Below are experts of layer 3 (counted from 0) of a mixture-of-experts language model. Rows are named router (the router's row for the expert), gate (a neuron's input weights, with its number), up (a neuron's input weights, with its number), down (a neuron's output weights, with its number) and show model dimensions 384-511. Each number is 128 + 32 x the weight over its row's rms, rounded and kept within 0 to 255. Numbers have three digits each.
After each expert's rows: "comes before" lists some tokens at least twice as common just after its tokens as in all text. This comes from a sample of Wikipedia text that the model never trained on. Tokens count by the router's weight.

# expert 48
router:127099092157221141120137158121103128116155094042142105121093099097123161057106165095206078110159137135129092159118108046201075149097137128143119146160155165189145046083157123138119145149195183117127150092113168087168142202058137090131149150066134117104107156095149103084159133098138205119161092216174143116127125110144168119083134174176074081115166154107115155173123074168106131202100
gate0:148144167102150192116144121148146095133128133113117134129042140151131078139154146090102146122148128076098151147123101138127148089133140145091129136082117170135099083140075115114161078121177064211175121072081155121182101174076074130139110077112134104068110094126070105088114031122092134164141144098091156146112127124116170127124069134164129074106150142112100176169083169119082119113148
up0:136138150157107084160128067146196145199099141117097108078190124111142095144073101113096139057178129114087088098098153177168131053143144136211235112097106157121103091142223147214054140174147135079129166140147119097115095149179121169093143151083129105153124153117145182161136190140144126126113137087089119122127095129144144139096176121134115143138145133128167118103146132159093142128160
down0:135127154095170127152145106154128163164105144172129103138076138097135142113147158181107151092060074138118132087150107183123123130103158159149131095111131144125108093103162046158104131116113161085117128116080120088156135143056139108133136103121112139126098138096142150150174178135136085124104171146132108158143144183141069097149152130086126131171125104146141167105171119152154094140121
gate1:108113155110148126090071086140107107031180101180166094120122135105112148105150166126121138126115137127085215117127104118128144085141121077101125174143110121042126130110107162095121154151128129147083138081086057104181163068134112089131166128156139175126173082130107084139120122143097119065058115138130154136105125141171128173137166161133130150063109134100040100096140133133142152107131
up1:153175117156121118150154178142168142240064154119111127143106117170114143153095122137107115136138151098153054125138133108111083127094112202130156069112126111217147124167136106129120099124165108106187157172118156179127093169122138164118097143139137113157065181115097201097113169100156149173176127110118145132146115126090117072108125072136117103210153133152190162143092159106144094120097
down1:158121079078166162114180103207151154156110085065176168137160086140116181140087150087127170121093139115146171131164133127100098093160140146153102127162144136063116113167142135145152135098166108090163087131062175120064088124095119105138109191153122135159170133174181106172099158101119106120103137103164089095147104145098132118167107091121079122144140150122157119122093140123135122141085
gate2:107160154166130145144134149117139138110160103168086145181143213104113130074127138125145108140087097122118150111116095127113127145168122099167128096089162136096211148095152127215124133140174182083118107109119142150192147090127073156139123130139130117150155121111187083118127135105141087134137163140102109144172138175134110124189201113171168112147174106154116170110135104183110117137116
up2:100144124122119192130178140170160185121133128127085150101118076102115136092116148130148085100124080125105145093109113117117119188210135130157116069133170138114210180128106119154083173114176152133122141121157159118159165092114033139121133114131127133118093121102150100151155118105147142145139129199084058122144140119124205125128156136119125144128140123173119181144179117182116127179129
down2:073134120110145132124132171124090118156081143115119131107129149151081107089099141130185106111115149143157123177110121117176153090113183105137064169131116098188078102103063080052126173112119137117151163148147131165145202127045147158088101113168121072134142136196115117113158118091119128103156137124093106101055124123167085081162148132094107171132128151139164182150064133140098138197105
gate3:164126135156111081124099185145120144122137129104146121113113091105112089086096179063089106189090096126176128144086058097140085086154178102087123116121152120150109103145137167065104135186148165158146106171082112114116190178125136126137121064129111099117134085101136105113056228138142125134155068165153129139124153146194179116101096112167123114106162107119125187139177092142135118139054
up3:048155131103125183118158102115192095130134112061130160115103150147147078108147147102100182112177177106172128134131155179161144183139130069142096132148188132098101148123079111160153096106121096169112108164139089173105132124111165121140143144131125165128077176125113083068135105107186126142167166132065154038114095121144149178112155137126131080123116122161146165157151068155086109139090
down3:152138132177152088148048113161118151111130143131113120159134076138124135134122104109176131117136139124126143124119165140108155169098128133067134139117156179136114157088105164114125144211083151137140119171176160100112121110085110137194121138089163147144086130160081147154111054043168139114105171058107185116159167133144150081218180151091068134148177134134091125127145071121143120132093
gate4:117124176081070076135146145072113100091098163121081105117116166109165142122104159124110132111085200081111093182133148121137118105122137155155075058172129125102182112214060171087105134159116098128170165136111151093139125176117135099142117147069111117109091133150055152075160194111117147118128180094147127130122169224117141175128111117100145160143148134169144138136184126139131094123135
up4:133138063164178174147109097173151151175146099113179144126133114151099124106160105133121121143145075134136161096118087132104149128144109089082166209110141125116057140046179099129201125085163218116107070114141133152110110109172141159116137105194131139182129123086233121199100073179140106152095076166130123122122088064153144106130130117139093099105098123076144129132076129106149149127116
down4:100114132139147077130150138098094113139108171154125119151086125155143141141187158115031135182118163110195155066136135181194092127088161120119135170046109107131068152110131070129127094124096234059211094142106150125159144120103075147100165133060131183121162132132087169129213144159109111147145095131161188166115125110115120122128123112118106190093111085088096140137173162145131098127141
comes before: " the", " The", " a", " he", " In", " it"

# expert 9
router:131121150126143113080120092134123139135098160133182049136180131118130111194159075151086120094073103174167105125168117137097130081171123121155099066116051180148122099102154139118189123088122160153105113118190137198106088143137120164195054128090173072140099100102136116201113127109170063125113135126196180133172111146152124168158092121156157165109094111046190121135097100130156174079157
gate0:135123075158070089208084140170118133127149106093113161177142073115136120126090117122107165071151129124174123132115135124151181162073144124152043124174154099132143125119175170131076149163162169132090119119166127113158163144127108177163078166130112133170125092200147131180179129096175095109106160152129121099136117146121081089108137181140165107127186161099145163128158147133127143213086
up0:117118203122162164127123079108107152090113154111153052092165144148131061121107100144114159150115147117120109138136153188099082155133143136117215149120102147092130152146120118096143098135100180086075170105118094177116075096121146072085201106085133093098112207131117123123175185122106144105137092126079167136127119191108170165156115085102083150117098123158109116153113105145127108103163
down0:037133129104120178116125138111141174147139100129080126087125132143090108143131117103091163076154198122164113104146119054084158097149056092128111113120067106121148112148159101101175184099166150180112213077110165123114114096131129080137142113150099123119202104129149148118173116141086071144151143158138183068176096135127114190082088179144123129075144150176111119052139151122104124094152
gate1:128149114136100118126097108183148077141149072123091156109116102173082161148170148123101168092146144054135155146165119125159161142112122116126151086096212048080113131151172160143101118117152125111156168102079111109129104169105115145072152129167047149156158112186110112157128100183105150113114132142082128156162061161082076043107123117117028156088152195141105111119174153102149104153125
up1:102126081136125156097179134114121082050105112127120128160123210157137115109132090055126144133113156203126101153168141107183158097154099085139146112150140148107138062163181167140104200121132152095180117151144153095138128093133102134165104062088150130186167128117160080124034106166136143129170044106148090136084132128104114160126106125127160156113144090139225168105117147169122110116116
down1:150136096112140125125142133114102093111182083159094080125132108073108133197097136092195060106199120147211085117108142083175134199088115133137154132119161105156135109081138152144148121116118108113078146184039163116147099155135063134114118082089118196095114115174092106086148160136157107128149141141121047073126156122166158126165099169092158197167122119138110141081098136084143101172086
gate2:168131163078074104190110113164140036095159085138132130134144119127148164144163135115101129124132159084104168153150121128118145175111118117155112119158172062105134107146125164165104114094138094100162150161091072136132129097115142139094145117145083170163181105172113069146129131151185150104130147102101097134188073135068148108118172146089082197106156184172118125108178128096144108150125
up2:142182154088163105143102115133162108078129121131121120131163123158104144146086066129172167099138138124125184113112152123163067192094075187091117136084136103153180130126111122179088096126140129142102091073096105160219188071056132099139070109099141140133117171132142145120123097111188113141146107095137126124142128192091142157169104115135103149132169110076170206129106123123136121113178
down2:159060077185148169128110091183151058138176068107136105159151131170118128168158192172187168127137159163094164151131071141140137093104134086167102119114126116116114150094144139176168113091117141122183137093168120102160185143127112107127128077093106148045114140134132064181150192122161126146141132092132056161075124142073102159106154133136105109104096097137137072144092092178146132127109
gate3:098172134138170018127122165146156168130132078089151135081102120147091120097168099107155148137103136068170183173153123134116164153138141109182077139096125117099191111088180126153136102111078122113160095135086086131115112151144095213152162123118118121168175115128110115140142125101089211089133112157172132094137135186178118125125141140137106133061192171101184081157120141141176118116148
up3:186097169096051173148086091106089067098169163185076151171168173075137162122112162191094152078105122175089114105144106147151112126111116152088206085121174073101088135164101137095125136146187111080129147146112154146130140109107150091104120144146097169109090118167108087111137130172151065181105138100090135188144082081046149106150080149136105175168096106171089189070173116109152127103093
down3:116153138144142128174149153208102102140122108146097107106149165122144088143130115150084170134115125122080111107110109170093100157136146133112154135139123114060166148155102133168147073137138136161098102097124098155179143164156160130105094125131138154096107177139158179151150158164141096111125149158070143102186137131061147115155190083090170158108082190150087154177134092043183046090099
gate4:165178161105147149114146130096088158122134108121133122079152173142089100143155078092095127149150149080079124194132092176151111129186143130088154107115178104096137095073145117141158080110101146151181167084125129120155144130101137111130068163127099156167103142108089099164216078152177144126174106163154132132129102127083113087112083076063114108135121192136138122111178184108174130125174
up4:181169159139171115136130131056128145121129122144160127108163186148096121144172089114067117111154122114097115169124114188171122113167172167070187097107177095117164064055167134156153107102117119125171192105107154131153125085074132102129076175118112145175087130078098111136206109134149142138179098143165164147141124126104121142150100090109118108127118186147163145124186160103157149124181
down4:127154160169155124124139149162169148145145163147162112122106129092144153133115084099095158113179166192138150134128110153139084136121103126083156106117180111131105081123119152111113079145111117136096182197123178129119186123093100083154145114095126055144119139125152119118042121088178111116136127075138103109153116082090102121117088139115100145138157065132175165136174142105117144197142
comes before: ",", ".", " (", ".\n\n", "–", " –"

# expert 34
router:153109112157160102145133157144096141151138181175080104140154158137127156142150106200166142159130121206140148146091105123155135114120109083106131135128083128149070106124071087136035172130139120169128158084131134088117149079079178139156118138094148112091084124178147123156127108125179112118177061067116172092119139100148120129066149144174133156113079104106110094123148058109164144105202
gate0:175140178104150109139131118108151145093116124131172148095070122126123131066144149129086153133115157094116158140124145143121137072110125060189151129060116105127145126119169125166137168165136136083099121175112161081062164128144151169134111163158124231096129136104084112131171139147127112105109180118103151188105151124152125161160163095136079151100155129159104038111184114141135143131184
up0:070141105165111142098118120150086104155136145126094138110123186131134105161126123125137065119176092121127088134102104143187109166158104215068096097148143174098123081153102087099119067116128134147143147114131143158178108155117105112148161114125127105167126150154196126133129156106159134148167090095159115142126117142149118113103119211105147092166136132105126169105111161198137113117092
down0:104151118052165113123094105153116184167147148157187120097136136164111073136095116172145095113159100157063098144138113158132106102120115116080177070142168089090109152172174119120150140061183162179176103126088131154168179170133151147137124147136186173201143144141101107184105182141106099138178152121109128164112050182148190160227118149167090120115097119166125115101120139194166141157101
gate1:167124133090089099109119069165156149106163070133137173090119099105079131107180158099103177103128135080133155169171090146134178186147102110120098113073163075095191115157135181128202147062143097131168138140131121160134085134113140148086173161207074190151180082110081121123137099181090122072072136157087164141119099184085132079122100112082070145081120202182133105163154158124142094160123
up1:126150138091120123158095103124130109056091136208184158098112150121139170099127123126142172079112101104132198123133152112142126126213118119060120112207106108144098146173126136116144181130161153139134125126131191187107130137161134123098079115148143126148138140124129144124101157165143143189140120123098122171133089142162101134149102146141096115136149135116157110059111147116089138125113
down1:167117089164135170042135120067143105143128182140083102177081140188115177126138136123136089149157067141127112122148072106104091100050092089095091136113204099147168137129106143116141113168177099119144143126117114091086083100096083151117147135100122109090124129125154168144091126066195130169157133077116147182095151116150161169129126120134066126137186143103150139140137102102175183102153
gate2:173165134100118108146118110182140102074146099149107157131080105130056169149175150081136113130102161076110155151154102144117156165162114113163106125073183101070149093167146178142155140080110126161151159125095143147144152149160100161110123119155082173168147118109064119144107101130106126073063132173118119124149054130124132085129125120104066124113180197156132131092160142133181109137112
up2:154153133150168078152106140132198093113082113091161143172121145147072183109162171045205131108097146094081120132128139109096125173122134102141165119067144121147111082123130180139180173083095181150136125153121162136088085104149166168101122113169118139133138136086112130093117067161181124096051137125167090169159138118085167117181104121164072154107169150111147154120107122094163115143200
down2:152117168145164172169153129125155095087178089100165155127116093117141102098106095119211170062102189126092163082100124114110119152159119086074114162109136165127135055181082154197120142146106118193151153136064116114128091126120136121117069154106123145123158121138160083122137197186039100110101085154136144132132144103124166183109121168112160129157104137130092142112139116162125156110111
gate3:100128100091133079090164108136065081108103115143132163092134105153101103182111096160123155071122089114140109144083122098137123130135138144113127127163146136132094173147070141121112151156139138128129062104158138117147101082114172121083136177089135128129173101126154160118144150144119145082139098170095192148077131131032121115143144111108150114107164143125138115068085146128125119115108
up3:110104144121081143164098146130200160113163103139121069169107121112126160089127160084106104161118150164115144117129183117129124126115095107115157140128095103110155142173160101152102084073100112152088160146075176101171111096159138096154196168096123115106120149129082123140129160093113131171110168165138099131142161171255164102085085137121137050132091114149080133119127105148098121139186
down3:092105167111183123149172125113144110109108165119089160177167155083169129121152141157093152053102127136150138128126117128162116169157125085132142079106123119138118083157205108116158069160122130107164101170107145116082150112109134174180164135100125126091117130153156101148125164109168077152154127170102125116138154171153126125142120153183174111110113126137077148103184102114126061136113
gate4:189131152106114101100145100177127107157141072141118132105144086121078120119157145103090167120070114089138217173144119175171171121140135132133112102170147092121126127169169185127132108095134101132150156134158114146125116157127125148082155108127082200149185084127096132136134146137137117080076112136121131118126087141106102119097143110119091134082125222134141141041136183131156094135124
up4:124128108128193106182096146129159124118078134126103113145162146132173148123098130177082072063118157184105155102110120142068093084087088099163164140121138084101154144120181166071130179125147173178158107102130085146168166142179120154123120101132139166101139092146124154109120123102109128131140158158182148154137118177110195168119168069171149141094156153148121111074107131141125069142187
down4:083101068147110084148178212139183122104078115122130119136149093168153150103116084104199130145100125092115091110137099129087093063112172139153151098122127138077154156135145150120129168116167126101141109116077155123089154133025177134161146108064152139168135091154146212169126158143142173162124165131130101128092131141140134128163135162098106154074184110060124124171166122099134085123172
comes before: " ", " the", " a", " which", " his", " by"

# expert 11
router:173127102104108154091111160137153116126146130072096145124118121100138134073116110148108178100151134131119134126122073133125088093155082100111127109172080160159091101131119111132150133128163109105076174102077141098139167129076102106206114124151162167089114121109117109160187117106096145136129108090160151127128108121085119083146157119159141153139168102126182122163096101119072141166208
gate0:155098108106094175138163078137149074064202112098162121144125113099127114099183160130192121132127121154122149067149115109110136165116085155151137187123144064103172159143160121202122113086106109106070144157123160112100135100095138108111190172083126138089167131153108072095162127099138166153140182052133089144171121134127160158115165118100108118130127152094145089094151133077114111155123
up0:077119120122113161144077101111153112125168119174114139103084184136159094082134123095163191195108118143104097119157126156107139143037198108136136095165124095129069150124138135122141122179099106081106100115113137137121156104158086124151186153145139141143189101091126152121107168097075092120114139158119130126122176111154134130086074173117127050073141111154157124102134041108143153186135
down0:149178119154158144138098131136101127122098132128091079150145137146192138132079068205122114166164116158125134130123022101097134092140151146089158129168108158169067117085115175158105100160168142111093150139135124155103156159093115137130108074156163139121180085108117131106105139178133129060138073155073136111119183134183092048095088141117141130112115146092120124135060135094125161083083
gate1:105102133126101136118114081115172173110114146068110152197106174163117085101131149059117143120129143114100131126106143121126194138130103131119180127117149097115105055195097129143124081143075107170120110098087166063154141105087121125143127120115105109128126112156131078199183110110150165161142088110096193146184134116168157126129127160069094154135133125103174111128156120143138138148186
up1:095084127138125138124128091126142156113129194091064170157075125123105103122128129093132126135115138121140146120103159129149173099119078139145160157100137116139086052180072146174123082164073124170104103086074182042127138112079163111166070107159092125117127103158157106130121143131139218197141067081115165144138125109134168139143146160093083161155133127113146117149132081130142138151161
down1:161105187122105138157157157131196120109115160179127147069086104139065160134197130098150104121119123126075119128148129113149121114173093112120172122119118122130122049134121115146138097073121128132094155109113167126147128129109046145105101156188109126142060121136156142155133100152106154173066151195173109107118057169108139134073137104130152128143151156051138086133130125148069119109162
gate2:147141152111103102122135051191121129132136097133117123157128093139098136143153113137114174114071150128142182125147056123150157167161113132093143116080134106026184133212164179173095133093128122117150130173134129131183122111121128165096127138169092173193151113167055121123131149182138116124080135139132148166160132180142140104131108146098091149086157213162098184098170140134167064105090
up2:128106051099095162131120180088137111084136124167145177089134116117153109140139148204113127102151086117152100159103148109119120120047160094202101080119136138200100151059145112102142148112111190165126114119127131149104118131159117129145168165075153126112100128127156129139114109115109147148144157156091085122091101121112148162138125120175140127135042092125154084134071128095083196150151
down2:160102083190116118154146130131136147106142143077105161118169153104136091111114117197157099074169177106161132086119143153106114155145156116116183125114136179064109168109037115126116103175129161165138043186082098101133157160079093213109133059185147093118095192177124154148079122147155158136095138118157114140104113167113117158092127114119111117197088073099092154112137192060168147129158
gate3:169093129103071122111086154076139125141166137131121151138117115147056132161140064156057046085136142144110118124166086138100130125077129183178096100158133130131103130147130120094144061147158132196123119117141152099086116127070178131100124130118109126200131062167120158118180073175082164126082113085144109105077121091103081124128181130061154077131047122095136108085120141041096146098130
up3:187108157126128112121103111077149112121116135056101147118103100134110113167111075179134058152138141166106083139150135135092141122059112150197102172160138126130100115136169156099133074185159095157152151062148129128112105172139134123112167074128136124171123106153136129135168094134067102137052132104125133118102119099168045123132152170093119082114104127110102080116120138084075148104133
down3:161057089113072177089076186120086074148119160105127150155153140174108153157147117224115129121110116131141128128129113130104148132087129124095151144117113160113126130065128152072151127116149132164180121154125231124133093116110167175070121140099149144180183136113147178121154136109108120168092069145129146176132138135128134112167130144109134073149123058118146078112085114165077135116126
gate4:100174086082111120107109069165128100182110109150099111136151079079119107123128132092164160157173159105171191101159148140138148131162081136139067123050131047069120164194098159162152142103074205078111174107146098121168107193134127124109094195176126155112104139181111075144147140109100101109130165128103150130160084117149124105091110108089101118094198144190140127147116155158160051127096
up4:101143074112117144097103082160114117175114127164087125098121102091134115124116148094131172159169148119169118145178184092127103086161095169149077120099103075138124175185094134148152116099102204091088149102174121168166153163138123092138093156165155140099082139147170092142138165094104135138146137104101139102134102112152107117097126083064152089155186105179155129159088173165119098124082
down4:128121163128104123099105095102120143148115112042051108076083180081152140116124154143146095164129151090136110151117141161127178132137132143145077138156111121137127134152103125141095145161088074137088235156091107146149115121122096134136115067224103100185119157209082132178153142157141130105072164137187106095138054095143090169115154061114151134139141102190141074152111094057099128115180
comes before: " the", " a", " his", " an", " their", " her"

# expert 39
router:112182117180202132110082076133103100134126123101104096079085090162158204097086143128138145166097133181135097090116142146146105110076139121074097177144138141101214024101111112120145129167149127134123136178068094081089166137173161110204075062130112166116116157123161108088106130115087075160126094174134151129098204128116121168135091174141110116118216111170105116145116095135062142151101
gate0:156148033109109125119097138137165144081133129122124192085034130157099119133162120112155144130112080139098167103136166118115130115126068095108144129145158093050082101136101125133188086131148105138161173136059142183120103093058085166086166155144148173153113155096180134153098073129075135144093070202153118144119094075161127124129176140121105116122117115137108059097166106095144138141096
up0:106137086113140149114086147127164171094100132117092155112016129163115060109145100134171108168131102153078153078105166107101174105132071119128099162177202135075124130109108116176159107141118126117129205131075129147134168120073128166112120137139132165127150163112172136126093070099115122159132053154155133093093100078159107150158182127117111111130125110133086097120162086132139116154099
down0:149082096131078126153135165095136071126146097145146104125152130056130137172165127156115165123140077141149186098148138114128152086122096127128062158108135103083124147091077170095136115173179122128070114119097116193109120153095109123148148123161142087129140157123099130096143128108130172091105081110123155182178130059154132125135155164130137114115128143105122050138146109112118114117107
gate1:173177111115139104171083179128179098138155112025137141077117143144124125168190093046158114122160152062178111139120143109046128129127147110206112146126122185110133082115138122095149148141094116136110165163140102151134165124102106145087178126134133129144121144067130131095086098095161184077104135057143127093152132140122106121143129093110139073082139146079159146098133144132109087138135
up1:129145128114110085135099107109079109094138112085111103177097102154095160105156132170145157114117115147203148116167152109124183142132124200126170122158154127120163129153178119103162165139077113112138165169101170084183147127125167136100111130135114078140134142155113186157094176110119195118129109128147102101144149154082118172081115151137104080146120108124120141061151152126149120112125
down1:114189123125151116074110062156094131144154132152098172147069139143142112112164087069113162107162095123166138093115104122115162076107078201166171143091155135193139128128130128079093105065152073108117128084140084090131090155098114146149121160142133069134122068119140101126109170096179169187155125100111146173139138109135147149144140107141123123090100130123104144156118078180110195145125
gate2:152122177099083087112074066129088156086119140113099133189097112110121121147188103137079127111070116125169136183140134112128232163135079193172162155117177150115133164134070147096166109138088147136116137167135079168119180162142115111090141106135044124136157143108123131216122100076083205112089150157121179117153107134055063115170105148127121118155171153129103110103144115144138127138160
up2:148138092113122167145170161146109093191133097060116162066134104117080151116135122120155149099185142100101128073096094173137070174095177122054098116152101107133147107148171132141077139103160175093109146094132163121203101080108134161134086157178164115152168088186118157030177149147128053168175114086151113113154140148163134104095143122106084163115091163145153166119134175114163092109083
down2:140069144094138087132119096108134112110102108089149107111137113130103133140079121159091157168190226072131091120106120153099125153133125146129124136132109105139083135121112183127094170153105130116134150115095140137177109133062084142170034104134166121104136138164137098152044138141105135124189125112124131074148127131051168106101100146132095185011120156205143157149125087144166117175128
gate3:092107171127145168171066077131162070139136100167127146066153141119113068152154110088158085136136142122124118189178128114131147107169111192191076135146158117045085103162136117102121094133120100080138116173106080142082144163115097171101178101104078133086108088131115140154162111090127150139161131106122113130125153092162084127176119174103127092109154145127083123156159116125121127082102
up3:188128097102094076120140176157115169106111137078092114182121081086130184119128110163080161136093096105131159066122117123061109124053148082072130088151159115187171149102106146135151191123117164177149136094153140101169107122137163048129093180132156138170168156138113148080107156147148102121079070097159119139134084156095173099147128086129124137129088136138147141117085168100150126170133
down3:190173137140174108126110120141119169157111096079155106125115063164106139123109130111167158115088158049111156143103162127112099124077092099134156120129168069121154127091131132125119149206133135078131143117100154117135117073103165148082088103123182148194103169138108120129149100145121106104091195153079111150148130146117118115077144062135112131055077159143139152094112153157147124119129
gate4:205128180146068129121109196111122156115129111164099087144142176124114081104144133147162085118136175153135156167120099135137149166137173099160114122140137156112172153164069146089140131185130188098114121150148134111122136112123152135149162142094097201085125121135154102080158080118123165057063109104163106149133114164106118112122164157142115129151136107101081140119133181175096136147092
up4:128158086109158124105148045169103133145118137125158117149105069166120175112107137152094164133129108127121157092139167147106104139098095172081136077102113085140090158075206107163071120068122125129101117057148157139153109154154109139105164156162163049183108143171094161157131161135124109195169132190035157133129152143131163127112105097134136091094169173100135101120125107099181130141122
down4:127125151159134187108173097146109082104144131140128132125135188138114174093136171114110118125130129170084153158153141152136100082130158164058146094104128112101102084132142123142102139055106096102090128121148077051154114044168148116083094167134112127168112141135100153128116129102101104177140064181107185136149104075142135118127160104126121166108152184167125167092141162142196133090095
comes before: " the", " ", " a", "-", "==", " his"

# expert 27
router:099140118090166112145097129100081103164032151111145152083135126092165118115105100152163136119196102201099058132102161130138134136097094065130161161151094138118074076119140068162139131147115148138152138113146130167092168130206178165104156159065103115200086135141196157116111156074116056146145117149174154072158149056177110176134167163155162111114089113127169098133096110157134126137116
gate0:101144105123139142109158178184119149152083144116130095066136153134102094137121107130098181087184197100119097131106074139159122171123134126086111052138081136076130083162101117130155139087151178150178180117122123151122129109133153148156112077141103103171128112177125197127140156178120112165110123182178153121098157122145051108162137067153096158093079174127149116152112141111148130070051
up0:163129157154102135135114113044101088094131117107137136159167099156154163110133121161128063100069046132136165118164171139103137089155159136161157187125147128191101172075140133138129087140098040136128090090104162126151147113095096144116134158094138113117132136054112082140102091129183159118132128071100106127148111145087187140129115175091144091194156075144119127119145154138125164135227
down0:117150176154098155119142121120167099089157135184129249170125089120119134119140131137112145128126141102095165187133103110078124144116136142193128134126147083106133101146106116153147130144165164107104096123117108168196168154118093136070093094124161146139155126157136127133155134116088116070102166137104173197135131115162081132119136168104209148046102139193087148180101134122172184156128
gate1:157040110127143134152135149119122125159082151165129093157161107119097161149131135134114146093073076131124100106120128118123120129101120111075139139193123143129094161154127151110131211147119162061171131153113080117105096162143052123096127107091104158077086100206125207154120144111156153124104107083087089111124098132161194129121113106127153185151139122132132156118141038144206142217098
up1:160119085111113077128103128097158155144092109144047092130129115150127220130131159137096180073132112113120129130128159181143120133082143091110160101092108105126128147132086115121137106128155121142144114117112101137166161123130134098116122130153111112112125120180118131141094140162171151164118124104110125137121055127192166148187091143127156176122171095124132211137115055149167113198102
down1:129082080101033121089175093103140155155116208140083152152143068116133042146113042140127156109123094153145062147142114105173115126119141150166128101134109096152147201132134180155156109150113157110199123129124109143122081123152121181139089093105121170093153076194152174064116111131104124114140107102115122066091105077129149121133164119062151122164100168103146156106137128155174076149117
gate2:184151070064128159084074053107131140129164136117158101143076182074069156101105111109172165119103144130128163117094179112154144112108183148100144100170162088156082119150098190157160160156104182144177105143109147156126143150101116119072134112144097159138134159163095153168050094159124170103066048115099111100166068146110142105103088155180113075122119151119074137124104148140117142086121
up2:162141066069150149071095082116140152144143147148147106126092177096142141106075080096176147131133125157134149091083180130152128142108222128084145126163124109167075144163113184142147170148100205169167113153133178186104148157119143117092113124141121140131118180151119188160059062121134194139078038123125095077089095149107176125089087108179150084149111121115087135135071142133091147097162
down2:124099131109131157112135137191114113090149150095087081081112182200104122088151089150159155125094176075139138166143168160147167160133119128170150132098102168111154162108150176118167139112101090160067107095104164119122117158131110154129107130122140097114142148161070121115130132186176152141105125115167080039127131100084206142052100129126111091145127144120138137150149072174128135144150
gate3:119129119107131151057114113143128112098144118132135087127128122119120105169195136168177156156128197156104201155142141086134133140140078065121150117121188108088201106130110144151124134057093154064091186169121065091116118169103081118066196127100044121111205134184115117177134130136099151115133130146089078115131130160130106160159100108110119090099126154152075110096159133141140139107115
up3:121135127166142137061139108110146125161068133105116107152109127157184138152151133156200134177101147191111100131179162088102126096118102124089160136120107126114177097179082094085126103114150107102077162147111095114089097176124111093093196126084090104053104120187146147151127179081095149110151097105115095139121185070148129168176105081138155063125154094134131121130152112150094162110060
down3:120114130070114164150134091116151051124140099097134106130078119097130164134166180129201098142101136148084167130168117093110115115178066136180097189138139168120185145137170077136079145158099122107088077117147100125111107138155153143114165133167132088139195084107068090157134107108134160160108120126221147118082173100053124169090115139153088173157144141097144059135133148121127149149183
gate4:122104179139103100144085153088103127133140129081073159092116132153066170090125011148134168048133176138120115142116119133110136150186182118113118111169143172096128112193132097143157153086083107130145101146132117168103070107124142129177100122125115181196089100091113104150148110101154103135043126138148091110135170142163079174137062062152134110145135168132165167124100137181120156139157
up4:130164079152115178072110088177131091153122075146180073199137116125155188176155166137139061156144139099154130144140119120140156121098067200150142121095095093129127171124111138092079129150162129127083138092113129086164132165102125151073170155108130076080162149156113215133126138120116146109153100090100171135149057127105183072110156152098126153120108111112090135085128120081143117080080
down4:182135090080064118099116112106153168135077133107065112128077139111122156064175129144125105119154146152097128095111142106182115117148093128116134100123113140087205112177114115179128070127135103137116171104131138115138127154119181064109150174174079163080180055087096113085093129135198148131158104128101151144138089196131094118188132122080110137082183115134143081150158129119145120180153
comes before: " ", " The", " In", "==", " He", " he"